Below are experts of layer 4 (counted from 0) of a mixture-of-experts language model. Rows are named router (the router's row for the expert), up (a neuron's input weights, with its number) and show model dimensions 0-127. Each number is 128 + 24 x the weight over its row's rms, rounded and kept within 0 to 255. Numbers have three digits each.
Before each expert's rows: "comes after" lists some tokens at least twice as common just before its tokens as in all text. This comes from a sample of Wikipedia text that the model never trained on. Tokens count by the router's weight.

# expert 12
comes after: " |", " the", "-", ",", " (", ":"
router:092095151139116141108139112129161128104149147121156162123132127141158148129114113122146138119089145117166188126139097149117116124138126114121147125114135109114092128141082113119082086114101088140180073116135138043134106101136132129137107142167106085115112151125161129183094115116104135125119111141114119124169081108096115128105140124094142144089124148132103133145137156087160115130109
up0:104139125100125120151127129156146117114144108107143138132124104140152146093132127133135145119115102102084155116123161161099096119136108163128147119119134116181112167184125125128101151127144118084151117126116145128108128121129160191117106135117139166176137153098140158112103094101129140110155115177145116122139105153065200126105136130125101098089081152117155101115103166144138103149109
up1:115143138140110132131141119145144121113119129136113116126129078119120152106129122099114103114150130152135153145147149127047067129136143114091113117154107160095086113147105103082162116148111101069133145175121092106146106090124133131163103112121112144119097102128122114154145116132117103144131152145072104096111165099169147130108133118109087144146145093186099116102101095128135127130131
up2:104153085136148113126158148106151147135171119124119110151087107133100095133085122121139125155152124147116084116076101128110147149116118104162142129127143128130121151136122158130169157157147114071154093075129122102086111130144114155096096127145157127103127115124157137107144135159155100131061133090159112135136092150096178133139154130152172131130149150139157125159123159147142145163120
up3:087187149128144171138155134101119162121134151134057137120139133145130123116169088154122096112100119138121125150128138132106135157078101134108137134147104134102179120149137103118142162176143139150104071155134094109156116118117135168131115132146122128093127110123153113143122117151124102130087095190143180099124120107179128140120122148123107097096159112125115149119125104145098126108151
up4:109127105103148165127112112122138123088140189128183111113141112125128134166159158119125085139101160160146148096148122171142110122145134167131153126148137140141102134140150140159114121144124104134117125116200094112093162165152123108121100110108095148130118114128082134098129143109113166091120101159126133162113113098095100120139122147081121159130128108102180140150083107144159132138157
up5:132134160131108138113099138155159133135116169134119147101123147103131174133114088094142170137127109153165168128141101123128122127096141138129094058112152087180147092134099100123118131123154137114169135128114088098119108151122136144124114121124143168152138139094129122162091108131183099131189128118155116146132106165128127106132100154125115099126085138111180127134171166108124136144106
up6:133183134095113159132143090151172110091156140136120121116151117125122144181099143116126083084119148175108142142125126139140080131163108138120137113158127142127140135099145153126130133128148117127133116149111091130069101178118074115105156175129113158141082115117103118064146109095105132136125144145153137112155135133101168139122093150134130114140125137130157131160107187140153143116124
up7:111121106090164129123135129162147092120103079147128111106104106133160122104184128135120177121100123131104135129168161155136172114120171113132134141092113141143123133136096078100124127154144138153095135144188134133137077132153117128120146107151085130157120137156079108134152138151100099156082080131110161115129139164181134157130113099132099125135140146085134146133138148140135147104123
up8:123134128066148166151122150095161077149125174109123110127114184131090120133133124089112123111065133161151100115144157106113118168114146109111125115177152089134109099157125143123104138133092108112151150139144142131105141134163140070109087109122093103091146137143147101127136117135134093169130127123119097107139146112141151147089162122130140153095107091160150138128106124108156138137136
up9:146183136120127151146151163177132071101062132153116149122139148122124134137101118084094140135116150162124107121127112155101105141120151141101084121151104101099094145119116150140114122170135106144122114148134114103142095121122149136138182157129135150157157167160102142138173133128115131143129139109154153132151165114136098098138122091123156109156131126123194116091155172156127110111146
up10:134104152125105144132140133093099147114187132135130134098137175181077082086127147121168117163117129120193131103122127136126121138134107120109117105093099127145095198126109189099142088107136130159150105114148125112120138122090085139126105152137146110140160143118126119164146127186129134125134133115131106152138137159122142108172105140111101106119127122115114097132108103128167097117136
up11:102122134168132111110121075166130126104139141147151141134119153156127098084109143154105159122162120112117104134149116084152105132166120104095131153111130134131101121111134110109096114123096205076079193154132113148131097098120138127159129100174130129137157104098156164177124163108141144110127151131125130127166131124077104166134116148128157163118126137130123123157122110135136119135102
up12:164139109133137142133103116158121156140119131145163124099115119153150089087168127161143137156160102130163140139119119121143095103166141149135175116114120138121099120095155158133101125113133118151147115094159141099168138143149147151108110124135176127163134143126129121134097130099079094094154093152109073140128126151162064113102123125117127090132163159132168177136121107095139134107085
up13:132123116148132102130107072160116100115148138146146102090107142103085117103133150122121086127136123122138095153120149157136133166118137130111139128135128095142108134199131105137145136166136099100126169171118153115129139116085090147120146082153139115090152151113161163151164166151118137115100106110087126150161114133152070149139104148099181147098121133144122109157114171141117113137113
up14:118092135171109077161130143142152155185098129168104096123168065145092118143092108123084144141170117168117096163101163137142104119134118086097118119128110120104122132132123133129121124119121150101120153138155129164107112160125105119122116133099156099095142099128171113103147119097150104125125176141122103109105089122146093122125161088132134190131120137121129148128105131146132098138132
up15:117080152153139126119100171141123143118087137136124159093094118114101130149130110145146134124173164139129157143130157070138138100119115091106111108131162129126145118119153084118163071166127097131144169144143113130114140086134083144106140144117115120125145121162126098179155115075123129106143102125136117111090087167128125108119111102179139145147127153134112170117126102144117089123090
up16:166135162188137098138121117128142133130137120166134096139137124133127164149083081143118167173072127142120136167124157098123125157121129143141068122139104131127172126140151115112114107135122158118125132150153120179173175149144135156112157140142121141158113098147116120123098124136132114117088090140113132131141197143168121119128153137143108158149152150088119109113091081135151106139141

# expert 5
comes after: "\n", " |", ")", ".", "\"", "s."
router:118130159110141126091162117103162119131137110129131166138107107142122143120148098112159128121061111108156137123134111133127148146130062091091143149100124130116116121138094127119130100146122111160164110135187121105120119092155116153120083111122110082100082135120153108155098093086122147117114125104107132090150121146123089136052117140077150128110108113151094138116104147132145136099127
up0:076178116120142126139153132105148109133109134154134154093097149175118117128149135103173138092146150150160115102130150147178122109140173127109129117117142122099139116095133117141132134166093113147129154130135169113134116126154099144128199154156134118085100134128177153131097083098125102151149120102126135125116154113134119153140122129101135102118072141149158118147147148150118188104088
up1:127118087125132171113139152133120122120192122111126126097131132156128168120156118131142139176145139162103121130107108153117098164160102121134063149121106149116152101135096133151095148124150116114127124141107100104116115120129150147098171111073137119134108126116125078129134180137132139116119126101118159137119098102105114107085156138116130086105144103177126182090157178141129130158093
up2:120116123133100162116179126127154133088103118133108149146126149190124144139105144119120150097113092092133135171151111083066095082139181100093108167150118141124163148142087135133099127176161148137172099138132147164139105160135136119132110127138139088095106170105127144124138117146127089158119137134096132137128120089107088108133147153122141131123114111133132125098151117127112136081130
up3:125122154086142170116149107100142133153121114148139141158118101180086125084108123160074140149120118121138101141152081097140079149145145102112101124074163133141122138110128103101123139125127169099119139155136098106118101142130164113126127070127131149126136117155117115124151104118104102163141140122107151139132119184138141152126136122102091086159119098117115188154111142096169117136150
up4:075123098128119124135105115087149096165114134129126074173097138124162129128147164152121150145121116133179149127127109142130136100124124106127159137118112120178174120158135128118074149144129133167111130100169142130160094135115169114136144125116091122106111084135127143149163141106159152159136133165137131144157138148133082115097105125117140130090147113127145175154140102151135077150180
up5:128135153077110100089121182134142116136135161155109109118109108137160129135120144123104110141117155145120128147142108086148152145088118115119175106116103134116084164080172099115141116117103139152160135150130093132099118159106141132146170157104093079141148172125089108148104105148108126114131130147112116160134103146107122138125101147121131126094107086121162123202134089153151136117150
up6:118105095121159148113093151147116158142158175176153097171121121139102106119130142147154110132133151122147143134131143131151131150120138149078127136105090160112122098168124140079168119120108099114166147146117162140096134128120122112129151126150098132135098091152129150105102133199126129141152140149112110085118090151123120118084111111121142128111164115176169117084173111119136113161162
up7:142106138097133171094164141131127135124146142128102117075088129116134136150143133114142101080096145115124112122117158117098138156131083111093121113114120143147157136121126141133127133083133152080117165138120121124132109105151127099105150168088138070129113183137188183171144090152133115157103109133124141144075117180153145124141155163099152097127115113162133126110117135129132128149140
up8:122121108078106111143158108156150124126070119131114091149140144122116153125114103131129158169191114116142122130169104189120083127159111125143122140146122125122122149124112095088107126186158130163080114151171099142136073134129133157144103137083124130093124151082137086130127121153127145135122120092147141108109105118151116144121150153109151124140159148133150099132137102146111133083155
up9:177098145086107143132112126133090123136134158133142099118118127093100160149149093161149115160149151138113114128083149150126135141116117124115110119114185130126168133127125141116123150118126125107115083146162077152149134126114151075150165138110118129166137126110128138112100129091101146125154165127154140151141102148117139111161117147097126059088128109089127136112136159116162206143137
up10:099123134136139171114091124124117126107147111115123110112157129159115124096119158145165099115143140130130154125129129091164130110162120164103113106157141132108109086160135112153181132138099130157091120123149153148112099144096176107153132138099090156145139110143132104103166123160145117120118100132168088124151096145136145125124092158196112082164142140119150136143142138166173085108167
up11:114087109136131111154104110141165131146107130132124120129120152135101128141153171139112123136132174089115116099143107145144147100174161100092113137107130121179127125115069119106173136116127110117171096109103127155108116159136091135084123132165113086128153111133078117127114123142165172140095082104131121107146128150151154119147141104107146130134107093168145154108119128093161122156070
up12:093152131162085129115103111135132117144175106117103181111134137134156108102130145176165140124093118107159102170141153130128081135111130085086104127133132110160111128133130074115129150114087123142136097110153141142135155154102110120139146139169166124148105114112109101107150156136123174121090126104076122118134110095147114082094105083152158119103096163110127130124129126146124130088131
up13:068134155145122125123146175121128139101140162142141089126101102183175153104173131122142122085116109136117139140128098109140183129061143128104100113111171100128138141126126122144104105109162123118144119117118136126154149094133108090103121146167098085094123140120149094140118130096114127107128123099091126109119084097115126105124110117073097121152099143132130102134155109126086165115146
up14:106097110164096094119164129141105121165077105097114157116140129136144121131133130099132106123160143150068103183137177123151121106125085166109150116140162130127107144095130126141100092125136174114101113144115124150123096103139120128124094178125124128122155129148156116112099105124165109100105143104135127138160138072146125154134178161117146131136133124180152109148108131122132071102112
up15:118081150089128137108088128120137129147111112094132112117135132103160158136134135130151149142156093128133122144171151164093125133132108131162163084145178131152148151122103134114105122160131127125084155116121143128148101121142133116136153121125150181099149179105112144156083112129118124142156130117138152102169117123119135114115113085153149162131163112108078104141179160088171182110101
up16:142123126117092131126126120167128104159139153140168106108086133128146067131115091127159146120150148108093149150175119151144113157153112142150158104138137124114144140147133088121135108139129144162104124098168116122140130140110171143121123124128151080155113077117105119127115088122135163111139109114152144100134163112147138148207110191079153147129078125155114155136122158127117137114102

# expert 2
comes after: " the", " a", " and", "ing", " was", " of"
router:102107144093112127095138138129157111105141158144139160125137137167123164106116122126137129129115124122189174095148113135159126128134102144114138129097145125128074143159080116145082099131131102124160099136168119087102084127125122150113092120110081076123109126098173124194100131119078128141135106150123125105144090117114129107107121119119121114105129128130069112139122143096174132141148
up0:118133145123130125133147118128123078121128132097166148168131116111147141116105130100076147167140128106113119167094141136116153157103099131124131123143158106141117139157152113132067115131140115143165126126089109140173104130135151113161172123147133168153120126103108102106163120098133148122110105164162114156094052110091132178072130112137138148081114135129129097138117149107112144164104
up1:134135147125139170113104104146129125118131164154115135112124111124087065147134124116110070117135181144122136131151136088127114174119148119112147077114129111123138143157093145127111086113139118122142092101120106153092084156134120145153121183135080110134109150178127163074114142109145145148099154110121093126172096113120116157114117140127116110128144102086134104120133170124115078117124
up2:104116090162159140083164151151183136111096143106136128086098137111146164170137132151126156143175149070153133176158112106146114138126087108144116125138160155104131125114132145177121180152128077145152122132132137143094100149148124109115133111136096113119163131130130112127121137131159133164127103126164071113108083119136130108104167107102141115106104148123140093136127132149139155115138
up3:122155072119159133149092116073121106081111143115144105148144155154095128124158140144133168111108132103126158111138128139165140096121104130146119131105097135127155140142125152146059081119104170109094140115129128125109089123147153143113052165132151109107152134117127144121144144164101093090120117119122111114123120173142149159095148137139124130160146130132094136154114168114100170126109
up4:127125099182115107110099136097057105110100133120155146118141147126094161094146098160111183120132125139118124106135114111103128097113163149102149120107131143107113124137130085131137167116104140118145135140152085146142085152109138131150152123172081165137115131152108149146126159100189147169092137118123169105134121135149160115101153141121158131161154151117126093129126123122155101123175
up5:104146156122130126093118080090117146109117116133102135143111090076165126117128153113123120145092140084166169145116145131132122153193118098158155098102169137105115136138098154126094141123125084152132161119107114118170106130114144143166126094140092136135154146114156115123113152127117120078147145102128111088154125110106125113090157128121150136107118099128087116085175160117113127081125
up6:140095141124148119131110159140105137150127127132094126134098135153106089131161119134138120109088136124155154119111160122108140210115078146139131138147156114104100142097117165101079125124135077135123163126142167139116143129117116139118153153154107134159116111168137152112135119142143094135121137114107089104152108111117138073130205115099165099091085154133144127090128124108142125165143
up7:133127131120170124105111093142107124108140168143145138162132124131134116106140086099096110125115112147154137063141080125129093076129100114080153136073090155101132107128137119147138133146094100128076132123131143206083142086094141148145134095146096142175113114115112133165121127140145110111121121120153109123172128136145123094108135117111125170118135095115149144144143153133150104129144
up8:149148135186124102147153123109122133107102092136125159111161166131150094154088132136145067179134164125171084129102117116135136099143142135126139171146140108142103144143090141151155138159184107109131090105119133135085099132134078091146141147122140110113129108139136149137132118121127150128091114136153096142136109094100141143115115170128097098145125112173108105130114161167150140090119
up9:129161124125137095130163094119165116107153100138103089114090174117138131107135124129131124127138109093138096106116136139135127078079154100123135176141155109108130144135085086133112118121139101164157183121156167115126128111120109129116148135121129152108182167103122157136098138098159124138144129129162177149103137099163110141106146175096104157129101083145103135121125093155102127142097
up10:154106164152166121165130141131120131127133115104105121096139126146135110123151124126138135129112116128130185149147094181089133106109076161101152153091095134108132147172103128113084112109132127078154132146136141099167103119149158104128111145072152164127093128127108139119138140098131099122116072127167130112131148096061110144135155105105147156109131109129106130117133130133103106132072
up11:167148074128088121155160124134141105106184087157102140116177111133105163111140107126084096164137154138136132105168100119116127111138122159121133191115107126111111109162098138112100127117122140095105125155158128096124112130126170089122123127082103156109115131137165132144087112138148130131115142147124141136114143144116074111152134065121107113153116153163098166146138125136092114121134
up12:104134118155110136124123108091148120163104098128110128159116164166125141085146147127126143135065103136123149146131119107105120171153129087187162157104145088096142174119147113186131112141116087107153104114114148096145146183152134137103158143129119119131094124145135116106166104130126177124125095140136134152145160086176122160179130136126134105133136122108127142109141113112123100159132
up13:123135165137090114138143143153122119110139117178106169150185134132113131099097123139143138165189125135126164135104105117107155091168156102154155127135125122119138123098144124128140110130137144116111097179165144150106111107140164123144129148071148076122147134150114140155139120082115125102132131193119113134148157150134161131133152120101121044116144120129123131132144117106106111100153
up14:159117182129108082165136143098175140087122165143117095105131134119149117150139126108131143086150149123122112128098089152158111131143119085089127099100132105163130121148111119125108149154088109113135130160142148089096095126115144186160116125119133118104140113099156099157176167125132125142111149140173091140113125141128110144181104122101126152142158111130116160121114145083096117129163
up15:123114150122167102127125129119135139122116141125152105121105161158138127132118138146114149137130158157129126128161114097151127093178117093113153137129190159084102125082171147134129126129106120146145124140139189098131149144092120157126114139119075148156108128154165118116139122107103125115162140160160201167104137080102148125141153087106107120109094108176141140142113135146087109126111
up16:110128135124146144124106158139177128104156130102148134154154085144117129124132137138118148120111102110134104147165138153125179111109122146122151175154102145119134139122160128149200106121129125128132160113109122079169112152140107112126097124108130147139133154185087119122136147097096095161135150109169103168088118109134164146149124163086116105165161131115169140166161101145127118165108

# expert 8
comes after: " |", " ", " 0", "3", "5", "1"
router:098114127115072124122124105173152147127137169131138138139074113136109163118124124157105160141135143097144153106173118158135126108107087165089148119145152110091124115107113117105132117138097146138152100121152138102121129120155153148119123137155117124076121137096138115147103133103131135125102113138115109143181085155096121105089112126102156088129059166135114156129076168104114129168121
up0:110166110125140124126101128129096111108109129125142110106131096132089107152142150118165141117151107133187145128109119107092149124139108112122124137092098126101150115141124118147135135165154145109092115095122102163169173146131101119143130172127148162082099166138136149140101142187160150124131128146125177144164114160139133118112102179132163087144100171122074125102118128090153122126096
up1:143141154132110158114185110116083145103139128150126119098118138145148143156167182134102131109133149149154132102151093112104115171113127098114107131120074189125138155105176150127139129146116114129111130139165094150130136124133125103128100126139136127119112100091160098154121148142161104105136108178150154047142140066128146146150138151150115126134139108116117106126119129070130144128115
up2:131116134130132148140145152148128104169134105165124138109151055123104150092145150100161101100114101118119133130111164109120124114134084136143137135118118124127097135157149137185149145154128117112141124132155133093124126084125081132171129101144122081152153148188110142182107107085118116161133141136143138180116103102119153097120129133080113149114097125087104163153145113142101159128127
up3:123113121124120132108119132082086149094085131151150163103141141138139103182106127135131097121121099147103163119138104132136137105101091154103139153090105131145067129123132154119111149102110151129154129156138166132139139172173119088132124154113113092112159121103114167148142117113148135136113063099161095140127106125102112144127082135154145121160132131143147140173094092134145100168163
up4:131162140118154106075088145101121115112125123126101102131163119105162101119107103126106106127157131140163103117120111103142132148161135153131203108130121089094144115132145138147120158114160149144114122100163141159133134140108085128170125078156098135166119158101123140129118130126147098151122104119117109138153086158139102042125120128124121122080093136091108152163135143137113107149113
up5:129103109136116091132127094134119108157133104170139087111149143151150175150121110118122158100107105113120163133153117068176177132138147138116097144123120113156151123091163146094174145098127110098149140149139132118132145145138122161132097119186102133055123172140142153068118148147172122121113142142142125129152111115154133146127120144136131150140140147130141156173167131082138129120137
up6:127140114085159116126171152129136126159139161143111146130178172147136146136117112148127121141135156140152101081080096146145123129149136136093161088144149126083102117144122115143132118100120133146162123143164133133116193127132108144165151123094099163100117137163166146168160139125142109164107121122138118154124137113090142139127108129152128161108186109122118194142122125110141171099096
up7:118097117126152154131173101175134153100090152136092115105147143162139111110088127131128146106140120108146124162127149083135127198112160139130140132122142117144101139157095113095085112119096143136123094150107114113159127123112106145123142130136112101142133086135135097142163121133105097130091154106126143171119119143113132108120120113094134144139105135104148168116198049103147150103105
up8:136124107092151101120187131125145120099118166131106106108161198126163136131092076126093121132135107138122096123110125094096135157147123161129133124181109162144124124099056136111134153102129125144126124132141130145137095122133107101126109129131090092131081117161141099132155150098130143105134135148089125140117165094152137107149133117120090115086133104074114135089142117088146139137137
up9:112137148115073127125109132126143193128125104113157109092120115159142112116127112149153129132136104124127123136176124163133085120143072133118126118138142107127160145121152152087125146087123107081112126137134164114142110098171104160114127136084106142142114173144126111114151177109123082102147144142124111137132173106177089133162195133159120136171114161123111149136108118125141103150118
up10:150143147116145128136139104118115144144152121123165104140116121126105102101118115111153156102145115146127164107163104148111121097094126152159130159089091125143118099112133152114142165108119089119099167119132166145066129168111138116117115168138101156158104155110144141144118119129114149114084131130153079142147126134157129146102146091157086136198120154159110100156081084153128112166134
up11:129120149157122170131125154161085153134136124127112149091161128134161108142101139119148100122073165123119145111111068128116123104114112131157122116166086110100077132103123126125181114146164126122125172110092109117080127110169143151126137134191175148150130136134072130148082144108146157110135119157124120080111142147171119111144110131139138125140125144143153120103131141127144093150140
up12:141119155106124177113172170090154129112149126126091100149111081115103137122137094082116092152142111146147118148126122152121080169133143137105115135131114159113141176093120087134101157118190092151128114149120146084170104126103114139177115115128130149112130136131149121090123121155103141093129119139143142116161115135117095119140165099127119151133115160135111112100097149078098114097152
up13:115160122132116160137135152150164151110115127134139139087100138103127152083104089113133145146151105084138122136178156170134131127084115134120146121095089140150109088148125140119090095126116139128128094106171097079124115108108046126112106101134111121108118120129131098163086106100077132137132113117115122139166109152119130112117162129082136098088143149125083105123108145102112139119119
up14:176106130138127109090163140133152121153072135151115143132096089163124136109111147114160118121085131140157132110135130148136110104145088122122144112104112107079173110115069164132130123120169080150126142129097120141128121135114147063111145094074115183137128128097119158153118111144152103162132116154101116115140131128138117117113120109126066099121109088115110121094114122134122153127093
up15:119088186146126175056132142168119173147131113165141126136116138094117113140143072099093148144155103141126093129109130148147115133124168127139149125114116150112138124119131114149084088134126120135109130131123143152148102117082118114117146124130138126124166094117158131194162120118117140105097126123093097099166106139119119088079090122131140142139109146132143159108148130123115079083127
up16:145107163140127121094105134156153125152130125112164102173155152123131138128141129134097128132123155145169129097120148151127180123128086113156157099148123084106123116103160130128178092159159150128126160118121098129168100144135130159125123160103095119169110145122128140091153125132159119115119099088093157137124138119149125097129143124104112152127094179108085122169130201117120166128163

# expert 4
comes after: " of", ",", ".", " in", " for", "ed"
router:081101115129107093110154115144145121108117147129126146144143117159132135149104121131157140106131116107151164128125122159159120125123086125066184093120120081131088134114100127093100090151109113139148090119143080089109105117119123133132137131147105087093119151098125121149090117113102113099096135103092108096151115113139126145072151103108121132093121112154092150156145168096178117143127
up0:167133120104121100126138110096134095110122112143143138100111113102143104105133124112119099105127098129156114104112150141146084124090115155153114086137107148152148164081107107151127085163076111163140113143135128130133117144107135137083126140156135131155067117119146110127147122166098141179087122121114181157111156157157118143142096084130079103169112118123140118150139088151156103112116
up1:147137116138149105169156126121136115088147121077151151174104099151133100145087145122117117158138106125089168138094070147139092127119138126144166097142107163118137141103128114112090106130129049153130133108133117142145115137087129155107128163124124114157113128129109152149143075179124122105125113169116106127149102112099094159117163155153094116142108102128138082121121145111130151142107
up2:115161151115160118097152123146155118081137134155109093142169159098132145147140123133135162117160123142149140102085147140135165110154106090113113122117156104127131127096117149153113082127094152140101094135110140141117127124143104096140110130177118115122129160078105171091145119125160127133174126086109123166132113111099140132095102107134109172087127174127093144106193143106105136143118
up3:127149113108134130136117201118132137106144113138133146142169137133124070157141113117127116122107151118147139127134101150131178084131082175159114113104176094120091119142124136091057136120142179171108099113144113105146148134122150108130117134075161120160155140144156130121116139128144173088159111115142172089126107148090132111123109117122146129109155147162120124128132134093137155138137
up4:105165140170151142122160134098143131137112169155120158134164152133205137123128073128123088104131049098175131114115149158116140135145144138120131111100137111118180166144160141116112099098117098110146129122164067152133109111089100137126130178113104133094140117131149125148131104122111168122146119112150137090132121116150105111114156122119101118125139141122138164118098146115127102121127
up5:151154112136139106157124113104142117105113133112144114131106158096126136103082127131121124115097149131117183162128090117131123123122086102107122109133132100175152146132130130150141148141169091176150097134080086110117092130141131123102082112094122105108091116128093096097147158129112127091146148100117157105123092132121151109101132122106116129090071108140148125101156171142116075095091
up6:098104133102154130118138139161148121131119137115108132143133130109171145122164131170138140145157144100138180132169151140120150116115156160120138111175152158150114116130138116117126118105123131129097148089145134151197119115146111097101149129137153100190094107134138142111133108174166121113091125142086160115142159111127115146133135124103140123136113060088101073185100139141107136139111
up7:140154098129120144152131101077094140126135121141116048109133125140144177127110127156125145152147110151100099109158108141143122138149091134111120116115128145102106114117105121077100132142152161125142114150110119124113108153109133141099144099065124135131123104133128100131119111151129138083112139149092147133093110096117144086138095070081118142164104113101137189120176095108131151112117
up8:117098133101134087169149114150106096163136168121195089098153108125145156086121123135143125109124125159142164145140131130071131128129096121077118131146148139129107131116107106180163131151114141136117101135106146150159092087119147139141112123109150124147148154132127107137114172142131169085143092146101105114102181128161108147113127101129166128078110123121103144101108113102132155111150
up9:131131119128124119143162055111125151174116103148127185181127159118159188140119130161141087143114111117100130130110117140144155145104109128127133145134125197126134151115132139115159110127130123133132147114074130156122125119089138107121151152111094111137145119095127086118088094069152103120118124142106150082138111147143087113101127090138153152119140108098134159128130116129145074116127
up10:138145118148143086137132143175137139114125169115175182107160149123091138073133123118131090175123140133166127118139059167141090126145155124102100133105172149149119124107123147097104137128118118135161126153133153166100142127113155153167097114146113122161144120141085132143086128171134140128168184091111130146092125129114132123086148149104123120149139125108108123125133101099109137137129
up11:164138148168141130134117122083147158080115148125139126112109112150132140100139104129111156119092086151135145093149096110141109133120150151162118084141097143134111087136105128097145076135126173120132136168130085099136132138121159156058155117132128150178139130116161191113110090112127115107121129151166130118131129110147142136131170153128150161112152126154136153152161144092144132112092
up12:139115166099108125130135113167132139142125129107135164139097137114128149139142089138130126115113113111119145127117111166157112122160120138097166110128119105111119143156099095095102069139086146129160091140122103107086110133152093161079123103158146121145117148150151138128071150109086124105124141144125151099114115124100110165087091098113171092099101133161100095158137149154169163148111
up13:130135138128142123101149135130149147102078114136110175138097129125139122128118108125145143167117131104139138125129145098149178112151135102133142134125150130118106166105201168140119111106144126106135183150148066078181119110117148135124155134129087100155132099151093144127112157105144142115122108134109092123167109142139086153099114144151089099136165096173105103133123174117101122137127
up14:102137114142144110099123107151179069146137123158171079093120110132122146076134133117187108149099125203118151104159133118128121147104090148083169133129157115106155128133149142145147123154123144163127138103094144131136128130088143124162113096119114171093097121139128157144097107135140139087130139131121147096091126112165102138106142163133116150118122130113103129166155138144132158148140
up15:132121131133167105135080180154120130154146115137131081099124161188141101131086144113101123132118164168105110118132138096136180102138141159122118137113126178159099133096134135157186153146172122135121147109132186122104161133135114160159126150153150103128127157121151103166143138142126125109126130174145125130093106145115113103125130118133121154115175067155103120129117139155150139138120
up16:145143117120126127128183155147143125142126112124103147127118152134184132134148131138152132169135112142188143124120121126098158120155152142139139182095128108166142068134161113123133097153157162132138138140121132089106120133142100106104104129115120141122116151105110151159134140153128105146117157160169134147159138122127153174082079109200109122104116163132140076149111146164111111164131

# expert 3
comes after: "\n", "ation", "6", "7", "5", "1"
router:132110136124138122084168125101107132130137141116115121137123076110135144100095128140140128111124139123142145126117111178139105126160093101127148118146134130113099161139086129128115130128082085133162099106140094078106105125164112140101112127123120123131070147130139084166086133106087110103118104134096098142139061139094115140090081112103152116133097141119106157111156129117183097137093
up0:132101119127149114120129110138117134144075086129091143121124124107064153101092145108129135112158148129124134102109069146147151170094127117162098150138116119131100130135114126163170119120118142085125155129141130104151123133131107158113167152119114139146128120127144142189110113154095095083135145152142089160119164145163121130097134136154107087128173132180118147131119110134110087184143
up1:100106140114119145090121128128115108140109108090152123153139128162102126114142128142138149057098129163127120139143146157096121138156152105083163121170085130113118100114132128128117142122106131123146075105097111120158155175150155127095157066169150135110106143110137128112155176111110128177140178164151142121104107111151118092162123113103132145177099142113133106110111148109113117124115
up2:089107177096127125121120114134105157089123117157116113133129111093114149109137119115143136088111127149138122134074120159143162109100107115146146088146095120120144151184096100151115140127142114119130121139135128136103160153095114077108117119125108120095159086088147105156118163157075088167099116146122159110130102114136175148137125137086122151133117129129134118187133149113161115074121
up3:169087120126165104127095141099124174085125125105115166101128104102157151110135154123145104115132144131132130097136128148101141126159112124183097150163107165133142124103125143097147148137102120176118108168113136051140075119152091122138141096147131144137134143077143116158119102124140123114073142120142141117160111135096147109117142157109112172144100149092101108144150119107161124121128
up4:139119074128127095112142120143128122127131143111143092149131112114127150101144148162168112134119158159148114133149086163145109118119113128130083124108146139115137095103082151146142140161114145117110154162176122150123141120112134138208102096166140100136084095136136152126149110132152093148111125130130109133042136126147117109113097144157162139164126081150120110147114149082143113140148
up5:122127177138085148105120156135159165139129137135107144150126151175131138144110095116097126139123129133131120164108133100157108157149116155122128171111135153112128114132135120119115134108125138117121090091151116112129135144101087104135130129125132079135134126129105100114080127125116135179132053159124121120105110163119166140163154085116172113099195101112142145079123124091152165172151
up6:160099129110141168105115132126094126128114111157100123123130126113140103088104140140170155115103101150174132100133141160122133118144157104139110124163106099184141169171119110071148156167130132110183140109118136095105097129157119175147115094082165139123102127128154123138134151117113110127106133164127100125105127151111170121139128111128119091131147135141061107098140121103145146167097
up7:084123103129122119107093107114136073109146103128119116076118156114146136103122139122188140155117123130149096086101107137185138111156109114105154132126148162115128133100112120095125095110082100117103142119131111158126155146108143171108115108134124081146118138159164132122127084149152104118123150099115119192149134109135154165094123095133124154179127147128147164103142133160157129152106
up8:095106100157138128150144121098130094110183124133169116133163156119131108113107115168140130099166125158136134120131122140127061141133108086135131166108173113116126162129136163134121128142133141141141137105148108140135120147127113118166107149105155113157105169147145063089087144113148146095171153133104154115127119169113140188119109131127136157103145175124128161104108123109092135089114
up9:139160144159115130129127126086070101084137181128138137111137162132122135114148157105112144158156145139112131119130129156166118079086130126087096109123139100174112132126124114142137113130135091140149122162151097151093075137116161132134159125127155105125172100076140138118136096135118145157096115145089125194157138108155110123116169116111130120114114116160117106117096119178114136141102
up10:112132098115096182202124107097136102092107148093115134144130147142145172129103153150153163133121135137093063115151166114130104120165137141131112108152136123152114113069125142157121112132094106116114114135126102148098095123130121103133114132138138098141139111123103094138170127144089150110120116143162130107108149141133116110144088165077181119144093110120145110148127112080143096126128
up11:128127143133179117163160128137125134136135085099138139127086117107124124079135112180136111122097130116117175079142116144069140143094106118143152116120179131099100110141111132135147095168097134166160126122147119098094138104137144132117082166151134100136127148105148126146092133123086098099141117139076141127123127117080126113094105090143140107135124142151082164144129166115160146132122
up12:112119132129077130119144115160131099112111120138132101085094117131141176138127126144101101089126134114149094150108128122139116128141145060136144102136110121115084169148142140157129128126108077129137157124097141131117112128126120085148118188153180092145092117155077156161150149155126110129176144104119141123117096159126093126123135127098169134132161136138095119123136146163152109137188
up13:139081124131134126099121123160091137136091115113102101125099135134124116116087143129133130055135102103133142130094145091131148123116112127113130116139166130126127131134098143150123106110162131118120090104149144132122093092169115117144119156169168149055127105165138096116123104145127155129127140168121124151136093124160119157073149172177131164147127173173127161127104119124108091122108
up14:118128112110156128108166090125098130153115120178119107143140159137132120128131155143109106151131117141139133117160106174132130129127116128183152121154089138096108108106189154092150137095173134139100148098153161123155129130156136134150105160170155124117104139089142095171127110121121126081137121111142131188175115168154119127081071122094123124154141134129139134100152102130098134152122
up15:164148126103121114117193124158149088126096122120150153144105144102100143102088125107106071137122138151117130123167144135149153095113103114112138107129124154103088137123163086101124145156126164101155145109158149145140121102122112104111131110110104128140133138121177141126157101148118145190137134108087123156157172140096144172173104117126127140150084108132154133103155125140094149165140
up16:156112142149141149122128102126064121114210144133144106108139167128137131143146082127115100136136140146123139123136076132145141161129158164136165133099149108149122159147129132085155077143121119133115111126116136092113143073147117120162089120143076175133146093127147083140155091114103118119153097146137123171123076137130119125138115153145132155122112173103103118118127133166126130144122